From a checkpoint of a small mixture-of-experts model trained on Wikipedia.
Size: vocabulary 16384, 66.4M parameters.
Experts: 48 experts in each of 10 layers, 112 SwiGLU neurons an expert, a softmax router.
Training: a variant of SOAP for the experts, 9406 steps.
Below are experts of layer 7 (counted from 0) of a mixture-of-experts language model. Rows are named router (the router's row for the expert), gate (a neuron's input weights, with its number), up (a neuron's input weights, with its number) and show model dimensions 192-255. Each number is 128 + 32 x the weight over its row's rms, rounded and kept within 0 to 255. Numbers have three digits each.
Before each expert's rows: a language model's description of what the expert responds to. This comes from a sample of Wikipedia text that the model never trained on.

# expert 13
What it handles: Backslashes, braces, dollar signs, underscores and command pieces in LaTeX formulas, e.g. \rightarrow, \zeta, \gamma; also some table pipes.
router:121096092117115127104104200120146098076121096171138165146178113159096115145180095146179167121093210151143167101202147109132147154071140104095213173093137135113136162108167094117152105063156113
gate0:167163105153110145113147121124143125094149110117095069139108156147086129093169104065108195138104176155154145175101155156132156097151172018105141166135083139133128099094094160079102089095146038
up0:148168186138058160155105102112135139114139156105154094134173102205124161113139154156123173098076106103145081142122143140140118111083113061180137155146122086100092104087064107112096159105108140
gate1:091159160115143101130169142138087201138109081121088168128146146125128132136181131130072120122069133110089183093148156127074101185125124078146134102109131177099111127084114105107165107132140057
up1:157171105085106151140135153161116097104091131127157132173122171102109134207060170145103110115158078123150142141060151118122100161099172101146079093153145142127126141173139128050118157138156176
gate2:126067127146133150117118176156105153127162134139149131118138216100074080079144134114106136112178093124128132147152126158112121039125100064112116086090109082113073131121125113135112122166199150
up2:120131174131147104123171079115134193084066180115111140090090096143147111156136121128041120129136187180143115071122160132136134153096092121118116166072184101110134070157179085171132114142131116
gate3:093021145124109115162134175134078149162115121141078126202127125152148177095120169140154162082182186115089126111158152146172150182106106101117175139092169121174171168076190123171107111151116136
up3:087129113114181116090153107084117140135077125107148158106136130160117163126117135107133102150151150163123061119107109079157119139123100123123078113139090102111117075160169107105139180100097093
gate4:103145134083186189144129119117103083127156109106119133164131131096186151098171118054111065143139114154096111133101111107135074125156122088066127140075112126113118174135156144130085142117159130
up4:145163080149122153159081110102150133151110134069201098139142136154136166141148130106118169115084113210123201071149100127148103142112053142126137062143061156127096136110103174119137167140155137
gate5:126110067081108129197101104167059164170108141100133150093155094130145194131129134079093133148160136155110195180181145098128131131139125124102154084109110049135148147114105098226121119108108225
up5:163128087109136076077128166122132189138133091114094106140131185165111168151117125139198156135160106126129111126140060117116084156121168124120095132125105133100186137106102119097130135131122121
gate6:126080099175118115132165149129136115130105197120070103165145135107093194082159100155083144131119177140120158082105162136110145128133138098135094167165076129121127138106071140095151088105161085
up6:121143113075123144110126113143113148138095095144128153112115124089155161174114078132181117164142129073150112135131147079113091100083131143173119148132095167097062162121125104101130221155151126
gate7:055174130079111054120125092152134094093084125137183099113146087134163118168110125117142083106071152067102105167160143132145193131099149142160178116107178149127121138141157133073126127126128140
up7:136139135094157195079058062132141110168199098148138131094154136150184120114113160068143111137185147073128123138030125146118096129089156148114125110085141121136140130142184094118104069125131066
gate8:088080162151120192157145115166090136111128144067145152129138088073142103119099153080177136134147137100105126160169111112126156094118195069178064112157121118091148133130133132102052152112147109
up8:090179063098123136153116129105187094152148203095126194130123088111194149130137083115141130161155137132131090195103137131167086144140116065109083113098106150098162145129111158071163145054164146
gate9:145113152089109113149116104128172159142153088160086072093176159134182162150132109103145090133118189080124113136153179119145102171126141170173153135113128137144129133179142189129170157096100118
up9:134150115031158167103139200121136134126133117109085061149116138128110107145107191130157170110146059167164086161040133175150156156160070096128102128171036075101124163135137141162076142089119109
gate10:125119069158114100103174122122131075104145144074142130177115128091101106127088161095142139107103072098234186063080201096100138133143037151154118125103135101114068144114115130167093093156116123
up10:141101109121128091139124141107123081078120083136115163102142070117136158187112134038093104118142138159107138101120147154142110164143138072143167151139151117133110120169179116154149145165064093
gate11:188096086051189064127152147092147150082081143113132170128125124132092145193205049134101113129122129159114135148108182110146112118129143148087192053083106074076152203129119091144126112122086151
up11:120118121131132142141129141123098093137174151166124097127147166197151137085126077097111142129145048092112118099141152112155094089115151117116151092134168176115163132101087138167130185104139126
gate12:094117041131105147107139135110087111145060110136115108160149102124152109056148180124157097133120081108108118144201154160168116160085115151058113138115146139103142152122141095039118079082108130
up12:121095099152143055160068145129168147172121173140154157095148164127101133138133112129086102129125085071109170092105126170138093119171141182164144161185151173161163165175215131080151103153116081
gate13:156104106160181140160154217040181093107090105174091170148192097084102177145123132123173148158128124117110091100172183150106121102094111111121118127178110087112088103155076161128142129195154074
up13:113085142134092147156145083195121166110141092158114123093134143073183150109151131133130103164130139120154126130108112095127102100102052150112086106166166100106110174081151141089096091115129110
gate14:097057086187185158156106179138112076090106181152197111159146162137094123157147107110120119132171128139189130141149072117168136136135095092127092108083112103073129113115143117130082169124119115
up14:116140118091059134147093145157056151185150103120127110117122131150174074141134135125111157092196118129155129159122116180136102121127178143162157168113138176118132184127093111132124133132155091
gate15:138064117136100137175091073146158147152124118176159155091102135104168174089185094145161104173126135122112071100086148154115107175115105127168161110142104099128084118160197105113150127099165117
up15:135198065079138118204151127149122116189152131129147106135126121141164092155115120097094140108109153113137114084153187099167116100133138157144152110114125129153164160107129058160133152184096151
gate16:072153105079141119110098089122153109165136091132104082084157156173115164109180156138130138073064110130131154129126120083146122151125154141120150131111104129058072156125094110104128131093182121
up16:153113187186148112105168145135150095193096092139054156144114138089149125174134165135168141143116138141177096131123140184160069102145103150129102098094129164123161162117106089211099102121155134
gate17:172072159119056079158108147077149113098108154104068152129174111124093060127147110100116144149137173132146150169178110150144154143165116134116156086096116094139159163106104111126135108147139085
up17:120081112108135105145104137124088113114125144142048117085079093132151124169131084111161060137060124074074108114127141190140165150155120112113120147111101139187169190146130151143143132066103081
gate18:171143169178161104115114057138094182097174151090104152171131097113047170068048123133131109177170082124084220157086146139165152171122121121165099121113157168123143104158184127082069170149121137
up18:107152130082122093129086087177177187157118125181136141108152113133079118124128098136220086112109105134123129136131124206089156199150127183104082108091139105078113086142141138096144194182095164
gate19:085106155108150142149157122185187200123151116143104139112097159167130092133111099161146140127163139111155139143136114107149072160111117158170077106161171089128142108154135135097076144094161194
up19:083166143102143057085137084116157179126173142084122170093114135150150124146157152115116153150117161145124080122179156161144175200141158131161150153148121111118148131117149068147127087114096201
gate20:111118152119096102167130142093130185172148102115102114135126186190128130166172174141069085102125140175082136106106114129144158186091121133148135194104133130214146082101115106100116164199070136
up20:146118136167145067142162139096146150065124108149139084145153140126111150150140072118145117130143155185146139090133125122109148176159166115103123152181149109098149061099116155117148102151124085
gate21:146124126159187081139081121128125185128124084163119127093125132070159127130165110157111125067165136101135141130130066176166198147137140113075130130119135124112097102066116082130135125122139118
up21:089152146124130156115085117169203069113166157121179106122157079116139105081105120116097131153077112126116091111132091150140094114144108167069105072172135099111164154110133084081180079106142149
gate22:124134051171167113205173141136121159119091113134164142132151114140158051142094136134141147107143166106143139108130157138168134104173177175150147178141096199126142114130138144099124112130171099
up22:120135114126113095149158139144163095132119139123127058167051150140133120122089115059087100144100111133089111179105093079182129063152168159132153070074111144100144101150133106111171116142099169
gate23:123045094107160139176134149116199116122186084131141177162156114083120174142152153187132149138116128104106191144191097106132097070136074088059164139153143153102141122082146110132110149116100123
up23:120132173163119108126130172141102154150091167106142082079087065131115141129104085068110098148086103136178151086132110039117166127169171144114121126158141148200105168180170116092150119091179120
gate24:145122166093146114116137185160155158161096113053139085121141120157165133161172127200146104101110082135115116129098067140100097075100112118077113157140154096058156151127138117217191110138116045
up24:158081104108083131120137109151160128118142109151101131135071103180110121133137195162116107130146087139134115099119122177135168170166085183125139099170128093240098048156121146134115067085117103
gate25:109098116119124166144031121141146153127106120143104134157142200153166121127120146186078099085144066161096126090149080111124145105096130157142112079100131123105108103093159136063159149161140137
up25:141174165100131170120133144135107130125167130149125118160090159186104126139153089128137132092091178147142114127117134131169077147122103117146185109124185127150136156148167135145161218125117057
gate26:156149115144115104099075153153076170120089095118094076157090122181104142111124136122148119117113109151076180114106171120135180130118120129133100135092105150122123166080093104120138133111165082
up26:087100087116147103118100141123125124121151080115078161148128115143128147139089103179102145175189180122130093007129101123126113161096113192085101171182109127115111164111096140130122097119123116
gate27:131097102099129100160112182105102155153110161182216132124170133166087091135095114128117163158132128111150188155174113133140123135041144121121123116215152149110134111174110112114084118197109141
up27:079169121123183107115155163119156132088104114157147134146126142144079158153098051102143194116089163135143160154116153109131117122110128141185070139116116121106138129177075066138207122183142149
gate28:116062181115100056177100076114159065111186118074092087123039146153141159109137092199110148103098092154123121131192162132122099128136142127097180154123107061205125129115131089177156124104105086
up28:167131168117147185112163093131134164108146179131111142076164055086086148139196139105102173128099071137097126189096121076097120127159098123101132145179125085161152165158162132079124065168096124
gate29:149139164133159154127137073071079087179099078147132088154131130100167162115111163115128092155108123201111171077094136153116183127157193142125113158068138144114170131124134119139158122138132194
up29:120090167160137080139115125151166095088183139187125089138161081152172153143141128154114091136064128178145160141152154152127136142104133153101118133103096088127164098163198111109151152127139168
gate30:159143120095156130130169076157103113118152154181206164083149152156102121170105122161129157137085160152202064166070128111155120171182072167099111082126149089106086117114062061058158132071081076
up30:153093139110089135127123083103136155182108125123155110144120066106107127160135169115178163155116173175080092114131113147128107093115141114129090154090149136112142189130096072143088138154094140
gate31:123117146143151111096099179134108136131107153178136168142106090120145124106068148133120206145186099133136115159119169120058145113131067138185121106090096114121178117070148147134136150109116127
up31:094118134098152120188187095157094145125166137122072136137153142060154140104147091106128098156101189085059101115102063141152129088159166092127163126154174117108136133182113086113170091108176116
gate32:059056128082060189058087224170182124121088123176119124168141094143122124080181077185138066123167147114107106174178117132103159131081136138154140082052120101129054112118178125159099117157134128
up32:123174113111171167163142062130164098122151125165154128093105137118096153174159092135127161121160108085077129196117129201116160130131134117103098119119116133130125131130111134124078116102088107
gate33:124122141134109098112135187198178126137164178160171066190162111138135128055114120116118109179188107092136149131102096160140104175055144050159123121133148131088092120105128142112120093163165110
up33:080070117124112099099118195094042118130123150136122089180076193169098114160161085122105046079096101172124145078143086128139138144079106116137121154107155131124160128091143100138089100044121140
gate34:095113119140117095123126136092106153180127113165146208139106141115112113162119107124112116126193110130127139180102157094096141160125155111209104111137101178142163183096153125124081118127128134
up34:136085108110109091064175151169127144150114087090105121159101077100121085056069119154151037151136153139123116179076120157125114115090096123112147142114100117136069181167132162181181111116111121
gate35:165114113112129071194132147144112058124128111103164127138142110123111126140157130137132114107113126139096190165104125119158059134148081079129159096116139087083157114147163078195127107151153086
up35:138139102170095133163105150147196180156087124189146212109156146143121076133125089067100128084139135079079124118157126119068149111159138136126119126128098113180114139090083082078140099114102103
gate36:176091111090096112116129142086116144115177102115110084116129153100175152090096091112107198086123110092162112113115092075118145075087098024113103168143071125173137123174149139126128090146106116
up36:149167106126201181126177101174117042165088110154108103092130149111123109076067135075084109105159066157118165160130152126112136080093153077098133112194122094142163107110134180155093146104162195
gate37:097133123139142112120233113111127129110160064116127093095157075096142073116158098138100117121159175159148085115140118109103103125184147108095061115078080157151145092165146116119163115140101110
up37:078088167219103131141102100152123146113103182162104189102107126160161122161197122158130131169124154093103077098120108176159180097100176143110162131136116091134118081103079098115113119127168149
gate38:090106105124105111169109131122135136093180095109054133106207170140141163100112142146193126114116106158189067050074148140101148089108147165124184151133111085177176097113148142154213127148107069
up38:100137072153117148141115162158166139161098111147119149115132112189175151148171110077111121154139125104107104140100131090100132105133115095176149113125137184122153123119134113136171129154114181
gate39:101088114133084127099156090081143162113052161123145107163166093158107152140168089147184070113106168158094147122093158138148130115127172155148144161155106128112108078123105119172159090113156114
up39:109104132170111223114082146136079129099184159167141107131121109132061136112129161136115139126131178120115113109114135158186123142135093125127108152091131143108169062131130190091125108148103118
gate40:137120156201107106108142132165126176140109101127117088115196153128106108095172151109141153126150101118121125106116144138166153148124117101169156173129111173091126072197162069149119092072130106
up40:108127140110110113119138105100103182137130154113073109096094167150149162107110096121136132085122060101126059135163166182131128123097119123144183167171082137087161118154116139070131157137129013
gate41:137163136165089183060090125125134138122119144163177104187138111182161154133116127141134131152116146113115139132118155127180184141125095040101149080106107129091143131155140121078096079128194107
up41:129014156115145092148124133169139126103068115169093085095136143114155105139127157115172115084083116177094111124162135157113081101116163082140139135165069102146156086135143097116141079110147144
gate42:098073170161105122165114109149086139113136104152148126144115126109135167123124064085091111143057155074065120096173093078106136150099129118122111156133127075138094106104117088139170108159097146
up42:175144180150097132139115153113156100088145111138229124170125098110101150090174119132133142134152077091107180101133159048099136113124174121124163142124183147105077077133154144125142133095104093
gate43:138172098123134126165129124113169196126125136060194171119124176153102134133144144159141145145131137134089108174122139131103129124066101154104181140123117078195131082130112076127193124173078086
up43:124111128165085135152144123134079143134096128164188106055170174101103181110063118085109099091127140116135119125082168140131130091148166117120135100123103101084121110158055100143184079096109119
gate44:127148133134116109130129144123190138140091131093122175166087137139161105112068112170083118118179200137102116167153062129101090156182191077086153133026103132078106115151126098119182086142142152
up44:174155098106108137131150046134112115102151085114105164198119117155110151116113066122136195069100129129101117143160108109148094134199174116137198147106076112109118165088049135171095110165120152
gate45:155075087143118175154137120135146118155157137113092067120088107136120086082100110076245144119201109155090110149147154132075120193118105134132135120094142136122169119131178153131164116108138143
up45:173157148177114099112099120150143105151088185159118145092135132113125152103175161127187124134170216116121089146147162135076144140065105112153156101113192166150064121112112114150110100128115109
gate46:172078131136151091182138115079194095103141104075117195153083158161166106106185121143176113191091177210101121145096103175142148091126156079126109128114102137134127141128178140135192142092163139
up46:085145127146119190179161170110155123178115110130172113153128129127128054138125095146069152098116167200121170095117102086106097162155092114158149132136058108088139062095096133151117122133114124
gate47:162135108153084110179088127123117177038141135164154124095190151105094122106172125108147163077081196182103074077108181106127167203149115149101123134090150099134123173116130112136144099137103118
up47:109085064129134136149106113098168210123118151074133121112051122151153116154054157105189109155103144162159129153194153126101176136115198145133135084049158152080161110175133100110127137099168121
gate48:098143128112177134075117063134193123156086098155138210118130153149085082118130077113179184101071117090184143138141178142103118134129137130124091161092203124082124183160138122170138072147084125
up48:086131088137150198104124163174127110161160133114096157144142085139124152097085131128127089129117090139091117140146101104183111110167085089133101120143177184142154118098093081084148141182126113